config.toml
d_model = 224
activation = "relu"
routed_scale = 1.73
balance_loss = 0.000374
tie_embeddings = false
optimizer = "adamw"
lr = 0.00171
grad_clip = 2.0
batch_tokens = [32768, 65536]
train_tokens = 359800000
dataset = "wikipedia_en"
Below are experts of layer 5 (counted from 0) of a mixture-of-experts language model. Rows are named router (the router's row for the expert), up (a neuron's input weights, with its number) and show model dimensions 0-55. Each number is 128 + 32 x the weight over its row's rms, rounded and kept within 0 to 255. Numbers have three digits each.
After each expert's rows: a language model's description of what the expert responds to. This comes from a sample of Wikipedia text that the model never trained on.

# expert 37
router:144098098165047128142130093132134084143119178072114098140119094150182111172115094129147129077105156155091166107148133114115102162173148139107110151142071095122194188108
up0:135128146156126101101110132144111120160136157139118122153136142098150132102161148170171107136169149128145090112142172129155134157152126152108076118105171086092200185175
up1:139101166123171103136095159141111129145141161169202171104154120111130139120134131101102139102159112172118065094106132079106082159101103126174141124095157095098136156159
up2:091074152123103164098117128127203107127109124164173236093153067120108136091116123090176138134109151107117098109109152078130124101098149133122142122111164170149081102169
up3:107127179173195116144134109084097059171123183166119148150129139181174105092149100140144161000092116104174143089071152139113081155109039155120121165095148120118125144059
up4:129133152126155131103104107042107115137202158118165184123063116156112154106173135111084174108070112117130092091225155142117146142118111085116128152076084182112085105098
up5:148089111096185090181142138125143128102070134132149113078072093124158177174168141129120176135153131112104156109086138140078106081165138178087061109160095063110135129154
up6:159108154105163107059181142140145114120133173140120116164186122122117153085099078126176174105132077109043199095152092204134185155094167156071189137103112149142069150149
up7:161111126077151097162143169133099139117137126156154173089096112077173172162080140194156126138127150157094113144127171078123045204139137070154127087114184154094079139179
up8:142141126132141122079132157095127114105071118121106126137120110112134117119154139132093102130126153106133170150112114102142144194116109131122055174067123178147116110146
It responds to: Word-start verb pieces

# expert 34
router:177096092162103062107122060088140086090131158111126132096140093160154108146114137150161117069141172101117127114161140070133080156144162112111131180111098093127176147122
up0:118097074121182121142212124150137128108096143135154105168172118136151117146109148108150120084140149107140154146143127149168139135115155122054106124132138130109127204103
up1:170121127123093100099102120109169107084138108144138137078111074190185080100084142137097217149168123137160159127171133107146125109084073160119064129084132102044126148158
up2:122089112111107154141141140157105115089154176134103121135145086152179163135118132137098104149115130169074142147133154169158137226153071147073153130119141108172149164116
up3:154116151145116134132109119150153097154139134071101116151120155216171128181090096137140071124114163127122122112175131179158112118116152059080099115088157101136065128135
up4:086071122130105142147154137144183083096122110137058164109158133165134096155129085144176190143104105109104149134118107171149108150083133159140082150074103154098144097119
up5:110097119119073124121145090154130142138115146071145156128115078143134076120168189185153167121102153127117069094104143110094132162117150132079108148144156091141173107108
up6:134105108132072132143138132074134128174149124109116115051165140105147120167130152126177093073177132106112183131107110134203131115103043097145188124118111196099163093122
up7:165104094153185076120110116132111120078120099102114101134098107180089138132110091151113141134070155146098079135080142064100116167183150143126147104138148148140132149076
up8:144122107084134097176115128104115148144083120164146139096143144129125105146158068119034074080155152086154151125127113116156199185125133189149111090089132113051200142129
It responds to: Clause connectors

# expert 25
router:125052131107104118127155121125188023081116163124087175119144075134163122118142104092174125095113176162093139048148174069144110180148132142114183157096094132129128178113
up0:097091163142119097133112034112148072145161088164132143126208136178237126105092111102086126063151115097076095106140153173124170133093085154181119110208149089093132179158
up1:135133115091080140140104115159146066146113158110084168177163132103137155163156117088100110162127169110104171129107062063148142151156143163105102139126054118078133160126
up2:127111110147132121159156129157086116148044127099127154146090066131146120105124135159116153031171167152120092092113151076148125073118106128188169184077149101098128158116
up3:166070121158121095118109121119106153082150133114121097125153109121202099138141170199108127120150146178115127044070176094145106148119097129100092132072074127109149165100
up4:157104141130114160104083135149104122085143101147109178125173092106182140117080140126158136070118125122128099090101108120133080190101103191167152143141168081089117078114
up5:144087111157094119089108115118165119125072164133120128220150135159156119126158198154144101033173121129132132122132125143186098145168131099159124142091105130116118118145
up6:137114099121154104168188119130145120087110167090113085123125067122139102125126110011155085086211166114155121094172144108059112172119135068166130106091110082091108151130
up7:139123132115139157182159134173165089158102134147132134128193135112189103127151162062172168124126105139079064113120119103130117114094130057107152138139125112105129165037
up8:172121065167165127168122119126133111108062169116141156169124126135143126100136101144202169121173182144110167138114107141112110120142094140164113147174085127074080097182
It responds to: Mid-word name pieces

# expert 1
router:191110133106117081176124088150146058087158117077140122158141076136191174180137184155138152102118167134091172079123175085146102135147134148105153161123066108086174165156
up0:146108130107132121201149135100110138143165209103119119103108138140177146100161135121181174056137180142103149101141164111125057160140174094188129165094140147161155139150
up1:116105109109141133135106073126109106099148081115148099155116120157129168108100141113168107101119117098086102106135135058237145169171152112161154119102104096141145122140
up2:165092118077117095084088171135148131086100080151163127089104103132114116096090097111104126041176140100142188064070105169155158093124119150124153115070129127123153090080
up3:143108115136154099099158124140147113096127181100148153124143158103079119091130152130089136110151107110148163141142129156125145153110023089065165117161098139083105127142
up4:089102097137135118174194179124137074216129131133140092079154153160165139171160108121104134094140081069122182104187110119120123126135114122155160132172138095113175056103
up5:120081135120141122204085162115138145124137123102125104135073095132069155176120114121115065147159107128143116138101058107096071147076124134124143126106141202151131098161
up6:140095126115072101171143113156134127121134176116092119150108140121140148112128191138148178107151176138137117166142092122160116116154121109060163186213102124134185112101
up7:147152107146121124111171097110142090169097085112109085149120132151158095161151118103099203132134100125058123134099160134179101163109166190105119182133131124128062168123
up8:146114127149144081127162105095135104147166116146101131095099170158109165153101133077151139144091105077118175154147126107146149095113203101150145112133132102126061169139
It responds to: Clause-linking conjunctions

# expert 28
router:146107144097082069085143144102217081114096139102091130102142125154135108123091110057155123072103137100104153058127125065137140133111133088091144179124072115130111169103
up0:099058114138078158142154154127123094094163191112108119094116154107140173151089120092138117156192119143114179149159080170131176164150106125087131130144067116144117175165
up1:150109130093131121131122115132083103127088137119173136093150081143127106125095069070202083060125123134051141121200135107105082162149071092151198121118110062112236129138
up2:087131080130146146103099127136164142127130146149201168179142115169157083161082071069128056169067126068102157136143114053120159146140074095135140119211146155148159121126
up3:124095151128134117115123096126116151153117139100149092141117130110141097161136151104176084147144096102148118117167128095139104108138153181083160132081150136147155078062
up4:177100095117155092130092116166152107138161073151118097128185113132127111152069099100154082117159113137147149116186114142164171125136165158174176157073135191119103111118
up5:136089133133121114119118141127128102115091083087119118046135097182110170133112112098111098102139132105126107075158181155097086134127192117065181129054135071143115167179
up6:154123173160148117113079113109097101124143119077150120161114139139161174113160206146177091161168143172091177124132129117103094102138080124166159152135064053051149110108
up7:141191098086122138161095108094128126150140112117077159084159155153100143150104065117135117144163120152152114039118092131120119202129152107072155155062071107186143155153
up8:148102134117141064090102129124122113119116103166220099160219096068111160137155164074136150108149136114119092124152144113148088102103150087096078109155060146112120184153
It responds to: Name word pieces

# expert 38
router:216110117114132108144171119063149040072119139107074171113108144167124111119161154093184120097152198121097125077156130082138109131140176090132157206140099110134142158137
up0:176109130128154145131130133146113075180102099129115097109155148185113120153079144082161099102168139084091175153134104119135146114123128145136113147130136152103093098066
up1:098087118155148144119152124114095131110168089111118158087140140086110107153134106111104203190156163148120109150158173153174148204165092199124128178127115110081139149159
up2:123096117109095099151092162112142084126131164122142054137127100083156177163100094119089127120089092128121180108147179080084091129128152120127056202122116063093136135122
up3:194115207112119123169091103177109110094148141108109150117114128146154158160141142141126098089148142152118179132127090130180112169177074190112161158138087117124183166107
up4:133086139099172109114108171122138133156152177082126163116086090137177170137132107160148104070132157081099163131157095118096118099163129141097101113152131092173163161148
up5:173142073156097128119112143156117137152138082098080117119139150132127196132128096137130171099139131124112199109142150119084139079177081139157076110053133104093207121127
up6:140148092111184113138086169107119105151132093136132131059138142130139080128133131083096129103119112100092099106059137196106136108095125102046095170122151175073125133147
up7:144150118140128138123140132071159117131053183174114146073156150141140100082058074095072150137108103137093191134108122115143155109121129111128121169111150113159118135104
up8:126113139128143118173152062121105098080126174123144157078064171124144179186121080192159155115108096151101109176129134130167129157160149123169178117101145145090158140140
It responds to: Pronouns and name starts

# expert 33
router:164127091158123061198075118127158083068072177093094128106163130151175092170132068084125153070162169093056131142178139075132102171104147122102143142115115128070186123103
up0:103116104083125114125105186157119141143191092115118119129125179105153098146138076096113142100147197119152149130130128125152088168098090118099101151081126119135135176133
up1:121132108100129105132107125091107084136138143146105162131154080134095144115101103085122111036149096148100159091113153123168089152100101153162158098151070167115081168068
up2:135144134118110126136105110049167136148122119136136151136164125152081149141076134165121151110085131096131112110174132131060121242182129121093092156093163139094134179149
up3:109147079160158125100154120132109121107058189075123107145149135167206087157085103129073096076139155111162119101107129114163181165146120059119148141133146121118115100143
up4:163117094112170054176156120125121111168151141102107126122091163110141152077061118164106180123132152144180205121117111071169098074130148136094163097091116108105101147160
up5:141072125165180128108102122140151115186128124127097135089031117096142186122084168120101147134106087098146111144149125139185158132094173096136115097130146204122120093103
up6:097086164121141098182050111108151129076123120147179159088129177136122115149097120164131144150179104089151146108186152095136121134063130080142121146082129077073188152062
up7:114123169079130165104186086147128123099107105172085109119131145142147156114113063154098165151061090117135210124110081104101171103172154041111131165135088119114169176086
up8:127098108070150082172079117129122124145131118124160130080175184129144171101119097105091137127122118163149116106128152158196164129103125156083106150154123136115111115144
It responds to: Past participles and numeric cells

# expert 14
router:132118140112123086121134112149216090112097160083099121092131098107177149149084103130118131102129182054133163057116120120162124104151115128091142195103067091108153212096
up0:123069135110147128183101122082072105145179142126156175173127111102088138139112120119156187111093143095130139087141112077116134176155130110109091168119084117184215152088
up1:118113102116177137076139108150145113096180160143124095089142142152187148079133128121145108179116113147122138132080175130167128149145150128118099152118122108116149139130
up2:157077189120103082143109070135140084111112069152134153123136169218141107123123095156115171130125134177142103092192146121130118163141120184093161147129068121081153087103
up3:109104081134123120124173130110150123102105084098077098140115101183137102151030141138119136131137103155128112117112126127081068144146139105085211114135051139071092160125
up4:123138121137150073143163128113127115182101107124096165164101159106092118156141119115141135116128146143112181118146094136131126095159086131171150105106086117103137155116
up5:184139160118151128159149108127072114154125141103130131112147128168173131162158133139110169110119161106144132137042137110190151131161099139142126145176134179062127141064
up6:110116156165130125217162145121058111120116137180191124148163107137145147151087094098114088165071085109100117079152171108183038127086122166126153166176146025111114166142
up7:107105134103161095130161114103138127104120188061114110058124095139147128091117121100081152151165177112130126121152110128168137100155133133065112135149049091151099199120
up8:130137110120098143152070094120103117128116156142152125134106136128118128156101164149104106147130101141121132125119079133186146139100142048081170089111085115166117126127
It responds to: Foreign-script fragments

# expert 36
router:158124130101123081153102134094210102162073169091079109100135129132177061149148116091187118076121178122113160040162118115123141167157096128115086169106136162078196170110
up0:154119128134137143146181109059191099132141125144126158131129152130126088104150150138056071107144110095109090156092124040060103118126153152095141079147105061151080138098
up1:142120106133139118101161119099151112191168085138084149148132135077126118159138164126148103065147133095166119093135142112176134111123153134104132160091160065128149124141
up2:169094090155078152131153114108138095074129143120161116153166168142166126073102130105115114155107150140120219142133071125155194195159129111089168116180098188180136132131
up3:137083108136083121132160124113120111124132161128162167191104122157138154180172145087097130080104120124141077120089143124119137150124104099158118152156099155112126104124
up4:111125145191178126153153098116126107182144194150111081161138133139160108114052087100122088072138164136123119071125121116155155078122169079141136086181109075146207131105
up5:155126113144129116149165133141080141132112130153153124180100140141100117199134082063208110127130080124066104101120154123121147131093104116138110105156132108095131180066
up6:157178123189052107154089097133143129127085140128094150087105158154147104063132101191078124054163121141186174074166128141074119179133154131152143172103134127104115115114
up7:170116093145146131143133066123102136156158155156135124123117115140119090149093163147066153140158131142137111101096172157157159114105118087138173149130126139100130129150
up8:131115113161164141135128092167126100079098124167094161127156084139118157173079108086086090102153078108122130108096165125137144101112163121098153138141125082158143159198
It responds to: Acronym pieces and digits

# expert 27
router:165058124130144049192147097111150106090161157147081164108101127119163171155125151054072119112126177108064097102132129117136122195150094151073141109137076116122134167073
up0:121082130207147132083101070115149146160064133130144155147105092150179188124145098107114070143074105111087131107176152082126102179148123143102063150147137147006159109113
up1:130071181096174103119157139119125093113091131127167136104162107117078114126097126154130137173177159146104145121163130148157139080192111161103116143163114122149089194092
up2:140107147141139091131163099137144145165140196113160100116148182132205131152130119128145162128127089175154159088127155168133143154134093098096088113138154142156126168113
up3:181114168104140111121040150142117128196165174096100120186134155153095176145077105095202145049075125155167140092146096120126112146140154140146128127109128092109119140133
up4:123036114066136092144099136138107126066091121063123181113128124134103125140082142189093147125116112145095131063089146100147102154124160169098119144141107132094167061200
up5:123121127166091107180136167075104115194144143141137123135121126157179107131091084140101179033159116109169168118148161048131103161107089204110074144088167146120113117079
up6:097137156126116124146138086158101117153171141147136156090092113155141107145083134129136137141094118142158121121136158110107120059160136056132103129105094084136140106090
up7:172033105104058087140125156143150128120036157111134141170115094136093112118114129059116100123117103123165119105071112156115092104137126093132119091139088102098208139089
up8:087170095120139151020086207146173172166156159154117067150124130144142085155149154159199118107131105151176188111121117104165130202078104108089108120101151122090148154163
It responds to: Conjunctions linking phrases

# expert 11
router:168093072169072080173147069106151100167170139125111123128167103154137117164101115126113137074132143112060127073142135104181113166144116081119132136128121122148138149089
up0:190110116127134146103107171143183126119111159129150149158173141128141154200101106072192128057108142077138171106099131136136107203128189118057154151121138085141131132125
up1:131134132199115117087097136143160145148119120128131161177091098136152136111105129139135096136190132102140119096169133095160173141127155113128152111189083121107140161138
up2:153130111172061119226161099131128131137116184126087113150132135144098148164168116101090128117101116113039132110144150135145069158101156186106108101128099154160160127122
up3:125134218124127105099116089103132089090100199123066186134093164170174123146141064194130125067144143129165148117123130119175128136097042089142153092125091170159105117132
up4:158157158053163166160122139166143144155177086135149178152135121138125120123117139068140099151073146144118128083134118100103078142113080125132077107183068157068115108181
up5:137111181104099115171081188127122066119152184157131166139085108139140104107113143110094129081172102095125075132124079069093121110171136170139109131095090149118102161064
up6:114131121104102110148135103152183104145050149120103116097161135083142118116173125133130140161132116132150151014096114104098169108118154153086145126090156119142130159156
up7:148105145113109135168083114147128128127104182105119146098155176098158133132037089128095121136076149179108130139162118166118125149129121113167143151099104128111132142119
up8:145103147123101145161155126188089058101127143144116172065158111108130149127156187110155143062142158150132150159155128132168138109121144130166159181160106110171083122100
It responds to: Year digit prefixes

# expert 17
router:159069129120072030136105111089184085132118170079117153178145126158230116170104097117131150086077195126095129045137127119163093183131149123155113157141081105130193156070
up0:121080175169134078090070105133145120150155115213124190145149133145191137144130106110084137147083102116150146103107077164133117130124090124161130125173127143092140152155
up1:118120120098131107172088128096150102140142163106078074100104149103128098117067096159146139116130157116118158134146140165144150099118097082165091137165130071130091130079
up2:123102165152145122167111139102104100130121122123130137108130151129124164169168099152100131166145072078112161153172140131183140150185061143120153182106114147087115113163
up3:126133110106100144141143098124134098098136147089122153109094144170196172116111145132127159155145145134113206119134103140109113123060114084113133116164081114085208150103
up4:156095172166163156181172066108162111163115155120089152117184157183167108140108140197167176107150121069120119163140177054202153113119118131127144166114089143084103164087
up5:125097167095160098129171130106099116044146136086109143167129133098146099154062158120110108122146137148150109153143082088159129120117125104112081128133109104125105194137
up6:159102168138105052048074185129196106159171141133094161118188158124120158142096095145135161127126135117133146159118120128180123186098134104184137109186098149106128139091
up7:149086100154155084110111122045140122123142117101116166101113146090175130073127110147137144114102152123141165080089134105114160131152116095157088124147089128115125175137
up8:130073060152100128058135101134121110156141051116131097081167118128135087096154114064213110168152119092105133093137065090083104096155135108141133137058149137181255148081
It responds to: Table category entries

# expert 22
router:211100126180122060108102047078125105107137188081094136117183073120148102120079119090193095076118136127049168111131141046161072194161118139122142161107094100077102174088
up0:122101079157134101101106096137144161113077112096134097141051160096119094137189145103122118132164101104149084131109155063153112123126170129110148166101138093128164128158
up1:158119156094062108170160167085100162113112137132100119081146113121173164163072125076127215149176156187141127129107171147104084164069183117135183110137125139170146117129
up2:157083144105110113103087130085118159098041161114132144149113156112190102145087079085127109071121145144068165138062170162127141133136116094151155090095109122145127138060
up3:196124098091116097144119169174124108154130100152158118104177147111118118121126130065090120185220150090122075118123159152075127059152079138167135166091106155120139125113
up4:150121072088102103130146135122165136146088151061110149122115130155150142192092155100124096119124139049089140084141110071123146097178156147062155163128062089198139137211
up5:145124102085117086121082150159158134106169149050092181198178105136147135156081099128105132159138143117126174068152162135134102179125082143112148127132126139066146106189
up6:123082133102118129120137105164142087150089134160067076123178096085157126100058068119135160134125107146124151127140095165141178151141174143049163128141137082162105127112
up7:128164114104143140101158147049141096171073157127147129096130114128190054161153147137188116137108102120151138155105086151145090131155094151037104155120108158113118155089
up8:068105117129097117157104106149158107149151138138146163061146114123147113166121088106109139102098178085113082144175165113115209144049075154139118168096137152088126116111
It responds to: Sports achievement prepositions

# expert 8
router:156070156102092110101142100101187091068115141077121172109141079151126074141079063116166146076080219069064157089142134076114113138128140140135132163126113142130173167123
up0:148159125113148134153116102175131116075137178152180081117162089157137172129145111104197158146175126106131075184176130096112106142150123169129069148100102125131176124097
up1:150111108141159092148131146168125115084124105108107185126230135106097110147087091105159085144207144208135149113129104110125091102107113131014129147079120136166132159153
up2:135083130069091118136056147186141151154105101097184136105148115107129132156054096146131107089113183042081123100132076129096142123074102146088105163177116159130178184121
up3:100150113124105162121141083145148123055126122110113069156095194158202126197148105087119151112133151159134177121163160093087153125096087207135096154119128171131148083169
up4:134062131099073144100116141146162100122065107133073134097151108128091143137162124097118131083131120073144133089124117174101134142125176051091172100091106124109098187100
up5:120136079138104131150102095123144118111140211101096081110148088121173158124110128050119120151146177141147143069122092135168092098124071143089116098080167057088163152151
up6:179076182125170076151118183123135083131187081122135110154152145096162202154126159115160153152107161159111140056110103153177144139130140074166090100102152097115142164111
up7:104091089155198117125124099095116069177108178146141132137172146168151068080086146139105125138131116142092113048174114125113102142097089091173135177088062139136160130083
up8:164106100112123119137075121147104105181167208097062116142103086183150097196127076105148159113106101131158115098162093182053100109108140100150115124143156139131085112088
It responds to: Title and name words

# expert 3
router:190102118131104060131122098059139116096118102093126137106126125183147063137144074130170131091104165110063103092151128083145095144206129070128114164092052073137159183149
up0:146175130089101114220132147121177140150080108132107154142137145130161156163085122123111131124104155117114134064162113111142152101151102136135131135070106143149142153139
up1:129093177155136141108117138100148102100157155086116134121194160121149128178151110163091118148116159174108154142131086120129143136173084067149220085092120110095138107131
up2:173117098157101134092107047066095114058081122116091077124104081098123128111119174149137067123142127139122131099100197101156089162118128175127059099103146056139188153137
up3:144066135072086111176100131161110103106154118129145126084109110127138089117059114118097167101130171166130186091139103117093109136104082072149097144088083144126179165071
up4:129115126151148111151139129104152116110177158142072111151148142153104148196152156134124083092100137135115094106122109105168142116135133111142093158160106106115127157075
up5:112125113135069129107110122112124094125137217168171115088141141098102136113109081145163122137166156147138104150210130072126169090140148155131203125180062152070130122139
up6:139123075143158107144141120162152128201065151119139080166145145107107097111136131098124084073114206131166098145126092156111137144062167091062121122166153144078119136113
up7:104096088110173118106085140120106102134060118100137153096184142158133081101159134146142098093108171151139091164142114135020121116137117080192159151130042142161135087142
up8:116118169156125115130106088165136107152148148099152182124142077143114130146059137140108113147110179104131119119151128057186048109164123111121152101115103108114121120088
It responds to: Quantifiers and number starts

# expert 24
router:172057139105109090151114059154173070146102107112126153086131109183180139141146115077168094108143109092043202118183085065106130207156159128086092162092144118128138161087
up0:135132104107150117085128135116161176150099144143167174158106108175174123172133074123114140099121135104120120162149132130086141172133097152122158163132118184125091130172
up1:139088144125149169164116075139168164122158104082130168126165070133134114116117144093219151122182165129131108122119113121091161110122150096102171174098143096155110155086
up2:123147096106136085111122185155151131118100129107137121160128159086192159132157148184162140099119161147200135099099159204133103167090166126163140084158088114136144170062
up3:148104133089101116124154129129147174124167107130196132130199162160172159148145130106115181152151132157107061085135141082081107129118151081122112123206115100155204220148
up4:144113083150110151159095188136144108089124140137118078077139109102105094157121126056151104090123113149094164105097146164124122119083050056142167139145120142117126127122
up5:126157135108153112166077142075169137166167146123185149104082104149128117101106118149099121111127139075108121133169113121136135131111090101129129131197169161130115155185
up6:158134115120127114155116144080107120116136117108084178212092161098103128149074131163183142068130141109126106151122117096132091168103163131135186120086126155154123128120
up7:130128088169114059173162105125046110153094119180149139106170131124117127118118151144107138170138086125168169131142102072147087184139126166049069187122104131080158163147
up8:150124068095165145141137122134146163091084125126108112122161115104144141108118089159104144132152119135120142140063128083102133146141081157122139124059126111088143118141
It responds to: Table cell separators

# expert 35
router:152070093105112097127136103102158052105106167115108164091186075157144140130129098112134143094117187120084149092146119054174134161172097140097098215052113147117165107087
up0:146120102133069163130113121077182147112125089113070148172129159148126140146122140126166120077162151201130156089070120150157106134143129099163138120162115176137178118123
up1:128137092176096141149136071115134068103145165120145210136110076144132114111152121147127083104141114072115095125163096155151110117138080120174109100156108139137074170167
up2:139101155112136080083158123054162106094167132085061150124093147122155174131147196091089148113095116144137149144151145078126142166106116137108112143132182216147101136080
up3:137104100125149103167117127135101128099127178111095136115159099115161172116086158103161089136151186133095151076159081135088077120191096150166067140117107145131106140122
up4:117127146136121096173152072157097085106146104135053157052152113135177137138104174114190181071153123139165095153124134122110105179129203102194136127105096143128126161077
up5:159123168205123161112118076119121109105115131118116129146190112100079124071115137065068152093157126150124108091189108077174147151112163093119104134138115146124169109177
up6:153122118151095133131121107108117107110138144133121144144165136142126159158138106089157197158100109179147130065158119138183110143098179191112168195147114127095113149091
up7:127108120088136099115140123132108092083113156144105177141132073159122180175103091173127154143090191137126066122097071098098106102134123096054132249153073130122158101194
up8:131150106175145092065167101186115152114068147107081113114150069137168188145142176120081160115108111182116102075152100148171120105117130108153158127125114093117116138080
It responds to: Proper noun institution parts

# expert 29
router:172086126168135078106146033055165120090143180104121131152156114131143147199109160114162141111118139146090161127147172096158142185144167095123141214070140103125154128112
up0:137100160107188102116138128131158163158161090121004118161180093168152169133134150113143187158124148157170137139156152116172152132129147154114170083142087147102146181159
up1:137103147129138141119072122101194106064064123110128131106063063145193083121109144128116172090167106117108081136149141114110136157100244123137126099135135118101137136220
up2:097062157141157146138144122140119121127126126104163137156133086151138148089123151036077153145133112148133101115138124155130115208144167078091177101170132130061115152123
up3:109142061112163102137077168181112113157105130086083157184168101167173077170088122103142055166161113119106126122142093114103167156194112145112137128120121116160150117171
up4:111089119094175087111161163149165110101141128186103096073096109147094101151104150128116090132137127109137082120129110100159065075111116113143160146165105136182125137088
up5:125128081106181141116173120158135120143139167108160114122160073126130142112080108097107144081108132111103143117178109057118111159150131145168119192191109105091143199137
up6:142132110122122076110115137195106122202137156083132183148101138118147122109097153145112157121106113109117181145153122113139171107094074136147169165141112097061138129139
up7:154072130099075069111164141095104128069102136080116147154120133198108117162060136098091145135080111169132127129098189024153152090109139133166160125161080105137177111175
up8:114137105171132103151105107083139118071124179090135122188085121121158082150118113142148133096137112141129168115119157078036059140118052098105213114156096107097110134118
It responds to: Determiners and possessives

# expert 30
router:189054111162113080132128061074147062161168154128077158120175134161162151120122140138164145129157151136101185124162185070180100123139154152132105160129114141148124182143
up0:141086124124120133189149106123124076111104122120116140131147106140110052154114071088103114126197119116132156078097145094191136143083103172117121143050130081130147175111
up1:160124087152047112118130075149157094080111105090083146149171107092142100178096114161157184176144106135125144094161170137083134094139166153164127153122105119094130088084
up2:218125144148105121200142106165104067048171158161126157102102137156125143158177135107134102063133146141149115134073171065104080158115136170104063143113125116105136144140
up3:122162091109134142129150161116172156082097097096158074130140074112170150071142091093125153068133154116115197106126139120104090139094113140082090135118166162094183145110
up4:189071185121099128116084165172117120104116165065132101096155148131141134107142121146208131076096135151141141084140202111155133134083108132151160136150094168126143135145
up5:206111087104136100160110160106193082131136151132181104172160122115137103105121166118107078150100155146112125133123139098071176137174140126065161128106149160133086151150
up6:104121156127162114133084127125138084181165147115110097134141112039126117134110068163144109143077127131105202137115156119156145165159081162091169164104115124101172137186
up7:144084127078149102152120150074109124085159050157147110136097077050111119098153132117155154144185182121079141087116137177131114127170172126096119145165153113128156136115
up8:123119163128124123149104166087123146118162139116147141104122129124148132137099131108156121111156091159139108084117122136141124112136153079166100085185114146121154158120
It responds to: Copulas and year spaces

# expert 2
router:143124111132062104152150124120173098126131177066129108103173127168202100111116101111120119137135150080144139118103097130151127132160124143135144145089138137104193170072
up0:142113115119083123123084120122108090118159144161128094128089158141099191127164187107093159131129109147149111140137099088100150133135168160139103110055137177123151107077
up1:127123082128135139136117138140107135117064185195115141170083055140097081101156127177115135090128154135128176107129134125110146119111120118188088109162105131108158128170
up2:122151136099142131076089106119179082083143181079146173109133091162161121184075085095093138120138171107119151113113120139128137149128129146149133152141135206128093145146
up3:118133067181150129089159134103157130127137173150080098125129093121170093110137131035129192161120143148150077103149129147106126122128132152132066147060133163088106110122
up4:143124087090086142151093117133153158137144126110073120103090100103093145127066104150073092123086164140123086077062117122140152103048156120164168137121143150102080140113
up5:146112068126128105101158111119153131152132161119080120122125147177121165137189082163120089146094130147070183141126161125110102143054159124113198128149080116111089099161
up6:134111120124114107143169129145127140065115142076059122114181138183149132100094153064108168139165131123130218142148111126159135170164184114087107069196192114135117110135
up7:108112071145108130128134136085113112083116088118102138118148169072100173185131084103080122142159109127140124110252103143172138109157126125119126177174124143144095208144
up8:132137204146064133182168139139149114161089166079092074184069167132112145106154105152124112126131140144152179075088100148117158105109112106137137092110089147136152187134
It responds to: Technical word stems

# expert 10
router:154099078097152098157108131090201031097136129092143122154143072119173082171102077065136123076133143124117128079122134089161127156146147111142117156140087100053115117120
up0:151108102149078134173040069162127124163132163099112142130185165154162164116127158149128113124172186164156155091099132139105148099148182114084165057138131094088104119185
up1:113118119100162098150137130144151063108150131151149189135131092155117109119150134120097150118131101105132111142073088182144125087172109052121126105102061103112146149080
up2:138086143102139176085134108086111118160116177091136124123145135191119132186151126146125187114105173127105147194137112134139131159136165114026222152117140108115089139113
up3:141088140113154109115089125128145098077071112146095096150142153097154096092125139071115127104144142127116092113046098149145144125125177121060133145128107135088133155150
up4:180134103143081120212154115120086097073104086100143143080133118156142145167146160124113142124060106131125103120121111090134173134214159108089171119117089093170117134154
up5:117151140130103093114105126175163140165125119104153144128076177156128137154140143170162125093150130141120104118106053125092149098134114097187101193176108088110111144118
up6:141122157093072096080118144143137113134129060142110086121144120148133151183206185111137126151178137132069123146119238138110124115169123222175146131067157091105137110121
up7:164136114158107074127154130117135083160157148129138094170117084197208160122094111115126162048129109130075103130086194143113170103170186102164125178113069167179131115144
up8:164138182154092124124114108068125091124142160137131139088150166132151115159121136124132138088125155093101161100120131132177156123162121156111137095069122133133088133146
It responds to: People and roles